config.yaml
hidden_size: 384
d_expert: 160
hidden_act: "swiglu"
router_score: "softmax"
vocab_size: 30153
norm_eps: 1e-05
tie_word_embeddings: true
learning_rate: 0.00197
beta1: 0.95
beta2: 0.98
max_steps: 7094
Below are experts of layer 7 (counted from 0) of a mixture-of-experts language model. Rows are named router (the router's row for the expert), gate (a neuron's input weights, with its number), up (a neuron's input weights, with its number) and show model dimensions 0-127. Each number is 128 + 32 x the weight over its row's rms, rounded and kept within 0 to 255. Numbers have three digits each.
After each expert's rows: "gets" lists some tokens that make up at least twice as much of what it gets as of all text. This comes from a sample of Wikipedia text that the model never trained on. Tokens count by the router's weight.

# expert 24
router:144132142177103134132123142124162120111151078116134146081139136056136086119120132105059131040059157123111129177117123047118136179193199143074079138120156150186121180122110161132148131158110143147093147166081132161125135096152210210185156198105096152065117140106084085164124143155128163115155106103167104101114161156111128145156103124066181145132090093122088115056151072172107098122089
gate4:157085118137133159097168138096162161057118114185129109152093133170158200090155098134145090132139121128100103131133212171148094167229138073103155169093156110158172114085189122107085127143106085100136126140080143117108116159186135192126082163145146107160123136112092173128157075154101100097140094083124149129158182178078088127188148147108163105057155165070139120077114127174100215143194
up4:150139117069097155127150136103076105191111121115115071081124172140112098133141125073105172078165141092166198151120156142120105091099146124177036069154122166134111136161141160166125124181114111088095130158163114103098124073114131110052174168114138117112120112102120150088139185098152138080151146195122089129094093114143129139107137092108180121152096083132112100138085205105155116163091
gate5:117131105117121177113125161177118135092145102128206121180129171116124152099209146133073139139139123116156111108098103209160102134166162113054109137094159193122142107056121179125140185094144149135131097073094093114105097101177134108160117167119116097137124097096130155150173156164161100112157118155150154179111136117129128176154127162095186122144114180183088203088102106139163146119087
up5:126132181178132124144153134137118111138066151130137157109106109127123093136104171087164123173097165188050139137115148093130051143145114103103129139152162118074116100169066085139111144090155087124133188181143117125115061123118107124143232103168082098143091135132129150089109149145163112192153113128098097146146109090087131161106131152089062127132113134209134147148144177150133107107165
gets: " a", " an", " one", " two", " 1", " of"

# expert 6
router:134109111116137146190128154134131130078108165093172136168128167112132123161151101118169122115157142117102085137153145111091134163129157129066136146087133135113162136128111079134118205124131162150105156159169103158129103057121094123074108088093141168115099153183162135128164088148124133106164131175165151124143092169155120138081115119148056167128158186177142135129112117107129114104115
gate4:112100147107149142157118109103123131087131153136166089098122106085174079151155128173057121128124167091192132090122131168135095136124107083137107082099137098071150121174176128140126151140085090045141197145121104136133137159164125149103135093103098147104147106141096098118159140161027122171113148122153142119191117126077108149115157127144155126121130120156154101157112187165110087098132
up4:075122120124143128157130134138095135142115074128123083160171136145123109190093156081166117138094119123107130148116122169097115151148160068194105120164120140106087096134179146130127100045139199142142144115123122138121143126141144134165045095125132175180220112130095156109189144153063104157080123154125118111185152078095125129156192114174140099036133142151148040134170096080118132108146
gate5:164132138108113133112150163129111155151111119104152056120130094140146206177170159125127172085212168092105097131127186139129197086061099131128102155147130157042083112134109236104081105137188084137074166136095022097126111125132092126136140087170065109104134075120134161121188141169083135142147156147160121123104051160109138119089106159106100128126150134127183126189116099132113130106150
up5:109170124106115121170107137114117144140126135116149165093147101154160140151160119136166165112048123093109156091114138166141045090171184127133195161109151138155146125107125136151134119161101147155159147099124137134135119169133096108131170119128155137132118197148159146109121098120135112117111149100109108048089164169141168144162137109137132129072152161100081158128130156108067047130164
gets: " and", " was", " is", " he", " were", " are"

# expert 1
router:121147128116122124118102143111131138106158124103074117099131095159151122111089152108231048085121152157171092139121148169073101154100178147047113088107076095118071102084160127130132149053188152149127197152210126113155148128126137114150158105111179137162097096109082120136117109162105115147142168122136131102136069096122149146206166156140107116118123095130100093161161143158123160193082
gate4:163168142078181090170144092131096129159045119184160145104142203101100153117149122125116142136132168119074113129117168087064123096139082102097151067172141110136134130075117144113108148158153217161058132069169185146126137117096077141127123109164093163120112111143166121062137141163121139146136175119143104085030134120170121153138141162162053132160090133184125149139145128136123164145096
up4:112149150136153070152107197159099109143124106121169169133139170084121114190070095092111125070083179137072183122054114169111107133190121139111116159206136173135110172148129133035133103165187098140104095118070146141117117111123126184148118194165120162130106149121153179132105170123059126158114103121131101089121143142111100133145160140134110185109040201142131125055194141149115162079146
gate5:176089130074172202130146086114112131130153140121092120105093112124209093150126142093136110161096110165170101113114144088153080123134147113089103107165146100126050124098160132127122165088054095098065174155150104101180130178130197063138075106128127064142097082127122139152171140100084126153181143150085143144138196116110123128125127173164157106143142168175154122143150104155092120146155
up5:124142144136148085120167145125099088119143164132076156110166126157159146151141149087106146109100221103151175207138088162115145126178188133102165185112106128104105161143084140186077144113120083107147105185086155155115151128147145111164183131139173173124170110136087074124086069198159218129158041151143122166179146147103123147140122129146149083191117092112189154155074096083167155093106
gets: " his", "'s", " the", " their", " her", " its"

# expert 26
router:136114101175121114170119139160185198143124111201098114118158124166138104120116118070136122133069128152189070040170086124100147122088092123156148170114142152156135148135179121198097161137111162133148172202134111186082138145094126144130153098150190110094144158107147108125138135098046109130151152145128154138132110120210124128149139099058068148112138061136134111115131124127155153062103
gate4:139191141131165130156145174169114160124113141077145118128146132122125145154121158090110202135138119131153113113110196153086144120189126152165116092141161140207116167160219099097110118138092103098131106108108145142161099135163128130145075208174092130125110102145127110156074100083126151203104129158108128151140118074104102143157172103132066092086146116195128163080143148133097104165107
up4:089190119158145161098120150092168064097162102098098135124148090141137127154118153148110128145156081107089107141129103166162109162105126158153043103220112095122180095146168118143160118124153081190121155130106112131137130123110162160123118103111116204163214082155152163041097159083125126169153099131083095143112177167173042087138132106099089072096137090130117156144117091099151123142160
gate5:138106157136099134120128118159172164093099133096224195122132122148131106137127146072165118176089094146140063124207152108138176147098099137091118137139103116075104152086152099135084171185076153132136151175126156178123126109118140092098098089111120096110130144062091127139097136126114096143110130112171178158115131072155095169089144102159093155173097132188080042117090070133151143116031
up5:120123147133091184123151132161172171184110137120133201053152125141168128160126162102061101108134114130201157143133134143180158143114152078116129093122110165147180140076130123135095124164108131155118079106073161138109111033108127094155125125188116066154059128126104144150192135139099077136079149127104148171137137117153114133058161132150119114127093120100098106118155096148118098109116
gets: " |", ";", " –", ":", " -", " "

# expert 18
router:131141161143095127136094137133143102118096179109115106121122083178100130041100174094069078141085137160143078129170127199122110121138211123090112118097128110125093078157157137170095134154080133134090120193139138067116108166149099145127071103167148145141112116151126112170109141144146090111146172136131108107149131154094203139103090137159163147122071168109152153157103118159141173175182
gate4:110149118150136131101133122162146126180118148107176192172125120131162130183158099121094143191110105165091110115128121150131110149115103168142150194183118120110136130113123171123134116119123128137103196148072125043140140154064129093179103107107106147101118138030088150102132216103118185141105129114121165109076147167088067109093095091138131111112083120162143062100119155100197097113092
up4:131180179103127146121121129139119129130104140195102173138135116101169124127131154106137194156134126103125161081147105145162120155139176143147103131148116107114140119161122119160134160104168070145112079127148117106092160142161119165151085120116125172138130111115128146135114089121135137094108131150128109152131133102158160194140156094041123128102167074131093090131103058177127181134140
gate5:119185100145157092137107155112161069118138145159156082151152066158172143132190151083110132114083064139149118211067142186184122175164213138155097144080163111111096092065124164081137110118098129187148024105154096148126101094109135166189078153136148145121166132054127108107166180127140166102133114150111114147156110153163164119156099151186174126161144142155119154060177067119139184089146
up5:087090154128115151122143159204156141146111118127129138110147105179095130105130112142192111175137141166143151138152156133047079104117098127175194087139119081174107150077101100151131168090090094112151206096140069085167119076117108116044120132079134157141096154129120156138097121200103093145164194135119144105131133172143114111193132105142135164107148199173133077129102100143117149146084
gets: " in", " of", " the", " In", " at", " from"

# expert 12
router:136185064139140137179082086070125137055137098164085133103101171162137123169126115142101087148129127131095121156145159102134127080178139119109075126151172050093106176122101149178131081186150153125124149104071134157160147115099130151064161130113129090046131161097117126151122140131113148184100130126091127117098129086146138082074191132137085100126158087120080093098170106140127117121129
gate4:116115115142158133155158144159136091085121125146131183110107119141084090103092165073077102172074129062129119135090123123143134149134192097102069159141106124096133195135136121106124168107085135148148119107117136129138173145109099101100097145127079138136078055149158046177137156124085118168170097085070155130105129128148062150114137137144139177166088137154133139148086161184098134121107
up4:126128106134135169125176091117078097117100138069147147115160128122017106124068111113118132105127228154104131151127100185074172115131094154082115129043107150097104116151131192113090090129103110139141099141102107140162093122124079085120090098145108100131123118127115112125098100200136095123141141105138128133075098133174156121066167119103126171122067153161122114135080182180104128153121
gate5:201126151060146118151127093139150097126114179110147152058073140147115146110034076087121123092108165158184139125186118123123093143142095128114146141113130176094200114135117133197122176087124134181093111176160178084105186146164208109097176160141133129119196159143097175126122147129168125187090138083131185144109148075111118128110087134094095067150110102139112078185122158135119143084102
up5:119139146092113138086155139130149177102138178144095097171166111135175142153134114114150149158128149094164083111144151131190178178114115088090122129076102128105136100117129111131145124055068184130143111134087116101188136118147128102131148103157165155063153110118080126133156117155088134052104135142159067107149129198115145098142131127163141053141190115088161177101101122114119155121073
gets: " of", " to", " for", " by", " with", " on"

# expert 30
router:118149115133119120135069147118120117141107187150144093120082136087139062121154147145076216135070148125128104191178154152129138116157132130160183178053167193195139137158114125101081085136130140067142108133166144111113144101153104098161139150103177122139145129082159114112108099127124095115137147162120127171097077095157127108119191124101082133121094189143136129180102102088058161064185
gate2:124120096111139103122099119160093163140147126143099090115162170075079186099111082080140120045135131053105108134090152128146115108156131141166154112151150154121142061136119152148129143145134115148118171112146119152167094108137105108109137081147103127083095137149115130154117164133093129041132207162122132127096162103191184141118136150221096055209170111144170113105126078106125215115151
up2:148127123137102148115107076100118106125096173116167130100126130128182108075126103128216129192091143128116160120097183093104147116099075121091098150054104067134104111108113101138159114083179156148070078119097113112140143144130107162109190185106128151138157116124150070122119110125139193192137121137145143170123103152059150126091102092097163083110088064086083109131153082176125128118174
gate3:167093114086129161119084145106143152127125088128148222119129124102135169091107136151139161087137037116177190110155163124121170123159190105112143148157091146132135186121109083117135165133132195145087145153164071106053172118102118076146144129105168071131089160111109115195093165144119100144145141140176151149122127151197136109168130118054075141212120133137166136104118154109134160109107
up3:135149110132148072160060140132137107107064152102085126186095108155060110080119099116134159182151207184085123172091126092130056191163129112146075119086132086091125101175119199089156107110151163121140129138118050083145083133129081110155149079090106096085137130129090140135153142083115122117170145137075111156125097168099147100111118188135116120089100173150169079099103129134175103093166
gets: " as", " that", " which", " when", " where", " after"

# expert 2
router:122106182172110123099096139143146104158139106116172156190103098118186092130148158119097110123102127110165107095122145157138105120134115142144174110112149127124128126084109115100154124147098144126130102118152129166153150127136169128174155136184130127195160162162144104092065143177173133122117109110142091096142074119113143136134098137089148142123172172147131142128106113170169084182123
gate4:126098079112164156142137083107134147147129141093160091088128097143160051105163075134102146071112177069158110136136203135123167123176112136093131127099186097100143138103087160096144124130133123132131134128110145117143139128079189144151061130130214096182145132177144128092104157069156134133106121184123126116107118170084106105110155123138126082162145081138155139158169164155217153155146
up4:100093103156173113087099127135093159148123092093127105159097117149114117131149133115076125055108146174186091173141143069140133118137082101124153131136120107095150132135142197147124102198142130053135164082087127115107097152211127127147099135133155065120122122138170191143144139125129117164108141123163107082138106074157063148146115119124050150129102160154144144136113105116115097146095
gate5:181057121124082164146088133079103155155119132174095142179139084180109140099146125118122127105118105129110122188107152144107091140112124179095103162169126128128114102113103100083112124173102158119139093066156183221126181165136165128102126155108134140131175155101132130141073170118155150132154127108137093100152116159231146101081141113129098128142115075113105160125110126148134079198142
up5:092138161086145168159122130166106125134132112098172148117178174175117182122125153101127120137096147125095127067143147136098046112187125044144122067154123140071159164182150130120116138150085089096105143145187145110085108005146066095098095114130137136133171138131136090128101091132067134116124074090173160121132114115111148133136146165134140098112146123164100172176165101107091087160127
gets: " |", " ", ":", "|", " Best", " %"

# expert 19
router:137167108131123138151131124127167123139117136105150135159190083170102110143131119105126223134173150201138167120134086149128131117176116124093183090176064080159132115099108103174089137159090134081122099106121150128159179135171120121147092150121137140160165119129157120091135114143080112057141153128141117162152099168167092137132103131177142163113136163122179173149119127159124137169180
gate4:218206137117145136150137075108138103111137151085094188142143083124144140092104174151118118159196148085150137142111115062104155139184126122068158096116144148090152159171096162150128100148118165165177094157106092148110166124187145131139143086088155069169152162146159122149125136161175104125151151104148173114108168157133138153114131141098119186140138139187090193121163150137149121158121
up4:151141115129087128133126175112150103157177136118145146114134152132144131133163154077117077132134112060139140163134163168090135086134095115179136117140095153160157099174095124133103129147090132148152127102122097113098100135178147061061134090093129158114107168152136183128121149116141185120144120178107154138114115130104143170111122123078129082098140069104126166161172173123111080151145
gate5:184165155074109103169092134129193110151112224085118086093151081090188155090114154153128137091129118140110144120140138069134152136175125206147163050083129187127099154139108159144090134116127116141113144126076147122156189114072075151108141123099134120120133140160157115167143135122140086155144113094098120095052106183148159072126131127188101131176136167122086096187135146143117096143120
up5:204152132102102078145176164116140099123073149163130187127116059088131155154132189126144088081167101112166131155147055131146116136104146173080155108182164087098102148136095147062113104138085144189126049118088144108152151096116102089164181062168128114159127145127096142136109148091117102122169149085175136158168144138093121157090167092098100096161128122114108126115101189168088086090107
gets: " the", " The", "The", " this", " first", " This"

# expert 16
router:120139105123143124150119107143149061123096077074155098157121107128160065168134136078138115117160168084133133112159146124129136159135175120096125110125119073152187199110065134167109103147144168174107084147128133097114098092134120093126133144087125154137199142135091132175107122097207139087177127147164134067089118131105118094136219172175129114119100086079122110117159103168147132138078
gate4:127128093100170137082139146097147177178041097139207129121137115095131142176087122141124142105127127174153156112122135140197110112148155098151125156089151116098097088121161118159142140117124119130086063141146161198131121160156168167165148126131173160152076167132138171152130128054167137084170113133154107165045121104107111192095138185114072194182054172149123127089126008146152126185167
up4:119160140129175110180134144127067127105150100202177113148135158169194112128145133122131126195197126169133141112135077159129166128126126083139143122165139124113099109109133088141105121146096128145090123111129113120123184116111161106093104108122136130108141107116206122101090072096123126147168121144175131109105219063119104128166171124119157117110030172123117147106108125147160083090144
gate5:182168105132160072125152071093187142142082117128106165147169060151089131115115130138212124102145170138086059124082106077143097088142148112122116180133139154128101107134123157184104094200126123109152151132095106144124163114139190162092228124124151091122085113129108128070124121120141143167083104033145144186112116086138187136108149066175120127128158125108136132165148101177122140106146
up5:156121074170173026121161069151151178118127087143116088095086141138108100170139104192194154205113037108154129093106107129077177115179116105145117195138203180189141145090125151097141117116095133182159179189128156099115165132115098169119147156075164173105098188154122117177107166145128174111140079058117137112139105093138118180177141113094187184129100127110077159107111173053162113143132
gets: "\n", ".", "==", "===", "s.", " ="

# expert 0
router:142080105075121112162121093141135196146147155091065217158084117168114165155078139191149145102129114065118103132148097181122112183164174125166115170082137180133139054104169128117100195168128106129194151110117130089092075112106133088141122149152125104089064137095111106131152102133215179093181126088148119117108065116121114140134143146190181157142160084121141129146148092141170152150158
gate2:134068142078149073128114138088107144102179106143135169118134142127166120140154075157141096112135123133178123166182191133106135122102082128120132091118125109101185142098156151089123040137123096159123196131096125085122163195116119142138124131115127067068073135126117120111148137099140080096188106097154073130181115109126076141120107116055150133190066093161107170108149144186118126111128
up2:174131098110122160096105157126133120106135134151147162143112113095146093135108192144203072070116117167131109122174115104118071121167180101109177123133122126072135152153115100165126017075088117157107085121104112110119112158173109094135113115127148138158138107159057145153147140098089080184138139099110158119135098163132129195162091076139085104205147121127127142116156113121097072124112
gate3:069183135065217127062053075135109126145131105133144095070189161130143097077180120193142132051126092083123087040159126183081108094115070105104130129051138148104164103181153160123167169170138145100141118153116106178157140133126111070079105138088156120125148150161185107133160123161132201131169126145136128104171157161129103162088128143111140167153085164136080143115118128113144126101098
up3:112103123094129134080149171162132195152123134077145161108081117103116171073136094120111132131104151147104200138117172074139094142095121113118091191103119131140157142107137114132153171104095110166103134055103088091043103126091097099148124139149138074102141122116132114113115156133105105078157146111097040198148157144078051060145189121109157137113105128177134149104125155136114169176093
gets: "\n", "-", "|", " •", "\n ", " Coordinates:"

# expert 7
router:121145184096112120151141136093131102107157139149151129113138133195146172143192155108125159125167140194099108135106062063152105114128072179064081197125126203157123097170177155105107183131132136100145104081128138142080105123082134174141074131149120131145159143135134107195119102162177087095121126121145131133155154105106138143096106072190088147130108136143180177147103136129090085105204
gate2:184112189175084139107150089067163100148136137095148130108080120118111130138091155101138182145166139119130106085090136144131142130129143079138140179057110114102117161092163114088169184092089094180130086112142139084112113150124134146125098082129117125086124141183084144097123142138123132167123147145156142070085149134137096157096129111147110139153100159124169210125107132100064077138113
up2:149115140140186096101126091171113069112120136115147146077097097199116134114137079072170106080130125128089117063075087119097077140083138140126151122135094134159127150106142158118137114133145182078107110140045085157111155140110157095125082117119165118110145092151177129131081111083098104161165154170148129119136138144127162127112100152105143103143078107181046161105147141166150158121138
gate3:139127097116133166115131138142145097105155100103174188077102144159162107165144138121118116106137116071085126133074139089195138154131118121192145100157076139159150140131116175178099169115122137113092101103125092146130147124133092108097126161114172126082138130161162114125110143133140122161117158176104191164159123133197105084190118106117094100143113150132074141136107150145131165146115
up3:120163137160119149110098141133147117119207094135173149168086170091132143148114133094117103147120138145098168164163134151186160084136075161134149162128110180137133119153171126086115157149162110160149209180192082075094170135180143157100130143108100210106150123107150189085178082112138029101117129066121138088144167075146129149156097147115113141124107108148133111154146120121071095195195
gets: " in", " January", " on", " April", " October", " March"

# expert 8
router:130172183188085143162072185106093097170107055135159146174141129091139096172096187157066121079113093114133152128148101187127125111091135107140127074145149142107151107149148106120099177106072090084065118155177139068121131119130176099087151110063149070186153104181141140153109168148164079159170147081095177105150113125140108157097103099150078115128115151185119118111089130131136156156120
gate4:218082029130097120059218094182139103118127150084158119135116109126112144173123097166061175132137193150135090099108153181125121095099127169116168111129109117149089053152129063138152114080145119151076151128076139149088127108107141115144178134093067077202173122080106129121123118128117127114145115146138120164067072116152120138131126106088128116153135115155154106127120158195093125137083
up4:173180125112145171123121083049131148126127113050183044165138112189117165196152039151095145113159105139189169098088147165187122123122167133153065122166196128164098124152167117170119151132149176110080076110129139133088162129141113161090138142151103125119161120121133112113085086151193152070108141113161206128179126133138179094108137118104181132167159171111127126122149200102123155088141
gate5:123103087150111122116133066168155129121152051119176100158150152171110161178127031154137113148163189104167173178119147111089185133128154116153149110095110116139136152071152129148102116134124138164114180142150119189102119137119125182098112070176133141152177055133118086157073109182105152084124106072163132154118139162104174131146126070158120126099125141143131123135102167170114127124066
up5:118066156184157100093090099095118088080124170123104143104110176069128071109115147125146089138121112107123155064105070164122164137158170122102124121147093129166096104081097134081123117175104131100112131113184140098080105119111066102163163131131160125086181116174113151160121125065070104169076057101116131128145130089068167123145113114119109108171101132139126127211105124103090076151167
gets: " |", ",", ";", ")", ":", " –"

# expert 4
router:111101142134182156123160148101102109039140147168171100145118127141126176165089118209115132185162099136104189070087113060083147096091101110183180187125114126154124163157136163101132164090145135151101165128089112080166156146136175080098145120123158074108149120105122113145089140120173195093134138175125110169187128144079101127098192106113143115117148141100119150114096119126147134120106
gate4:138100141159138110142145118105122159134102097111127140123142094130096193169129166072234130128159187109113089069117163122118131165132163215153094120065190142150129112099133207112167094095141121123177101112102069098144150173098131065129186144115134115153153141114113082162155096128123113099164102090071115109137128169163118107180154171181143159062144108148133113104120165166102134089075
up4:111143121083151055070149174130185142131138103158112179156118153098093143104151195152154160155133130096165132150150150143112176143114116076127167133147134132104116109086182143082159144088162083102106149112095141108153117088097187088141138105052158098084107166134109157071132099141107185080152096159095122105143134091169107054128126143103104218182119099122106153129160197119149096151063
gate5:120101102112167108108144145103118230097111116144088128098115165085163157107105086156139146124113127129107113127161103095108148145059115102157163176155154146081146112126152121110108097069156111128133144083168198106067118097122106121139163030114131103134146137140049195108121147140182143155114114142150155107116100115140140176129120130145079133135154123048142151132168165131123087139127
up5:139157126122106153134130135164104119142133187170147142154146098151110129098145128095116132153175079127102163103116138164073110114148125061100120122188150107112114141156175198171114149107111119141182066135180150154153082161148092187153080123095145102164082075163135159133133104068073178150133114141146206154110115127100131108148167097125170077112082112079111080087129137150132135092110
gets: "-", "=", " John", "|", " David", " William"

# expert 15
router:129098090086150117099150126152074137130093160157069092115125129149088162113170139115105157140149141143090149135120136106149103130154106114151139095126151114085147086108148141129185135061152109130166106122094095087126142126081085140091144106167122147103114179114112144126135109144141126189159154070092114155121116186094144129099092142088146104125154117083131130133137149125118061127140
gate4:159149119089056127096119075135085164105139124135129141126144154130148116109178127149147153147095098088137129098160076137070119103177081171117125099110063030149157090134149097197165153129161185138118068115107122109119196123068098112092141135106108142121145163125167051080074124152174085093102090099132087147100136207137205191115165126064151133154143145125106162132126132152133140079138
up4:062147138122164105181130177115090102162164158082165132112119163140089175133091170115160145120182130099179093068126122181088131115050152126072146153089103097105121160190143147104122129093133087173143140149127067105111136130093074102079057142119120119165174106152113073164130184150142125152139190131093088101108144131125113121127134116123140097157103150135146076116163119099223116140166
gate5:169128108155156112144127075141120118103104130148111041120084142120122168098134110103162092099174132168096075054100201132070093045103129098119156115111162119125120101126121176125165096129111110120120117157091083112130120165119105126093136162135100166090144177101102093097134127119152176088115165145038117098143147133152218123092115111147182141092157139113138125231145112103173144105133
up5:157121106103100102183142174127097154145171139066125168148148101138082137114130205153142132119108158107132128183122088110132184108122143173125072170146114107136211139110165153138171146135120123084113104123108110112144107093167114139138090074115076142160123162067143128173099099130123128107118135147121190138111106087147060172077145115163138163113152188108125085159077163112129116129099
gets: " to", " not", " more", " be", " also", " out"

# expert 5
router:165097105171126099190116177136070084126147093106112162178169116099136152121117083118111120097148105136154157169171150117097127163105050135100182151190114190132150064063149113056075157133108055103083152134107126161105130184131143076064124153135119114178208155153156130070160167116120163135084120143105136124157177128139107064080119157096155161129141138076138135132113162140090171089094
gate4:141151142126097103121130124112109156153128127157069114087124095119125200105102115118171178055106116060113092090133113115142110107133172177129124112139134138120162156148122093103122115114127094082153089106130132090107160110168075120107140087159104088138076129162110125097162137166121116117147182166119127144166150127128135128112095146107150142188166135111101132143090208094078132119110
up4:141149128142129090125145064133121082132136091170116153136126087165085166147147120098145104085109142087127103166115129123095096150096147140101145105096159171088101101158165105130099123154141120111130076148153141095080116142154080172144150121131113159116103125122137087128080135143154155118095123155160039202153150137109137101130167146175129175180147212111152135133122171115129087177143
gate5:163119132117110163138125113133143089089126105104121111176113083113156141138170111109099138140219143147149104127074187092083146144185072136071138034099125053139149119101065115135143117124167108148087117121094136159139130082142090091066120153106110144141155118142110201099115177106120173155132158130187125235186168136149103149165140139111163102203101118134137093111100113078129140045070
up5:145116168130106090136118216153095116115149088192082157170146169095108107060083121179131131115135091120098143157135144170125058124085113146167107107113070107137086155127189111126139183141156145105126140128182176078047167050123106140149153093180105133128071120116105146148124150136106138162145062134144133086070135156173120138049060110153166080075187164128170133100133133117148148087114
gets: ",", "s,", ".", " and", "),", "s."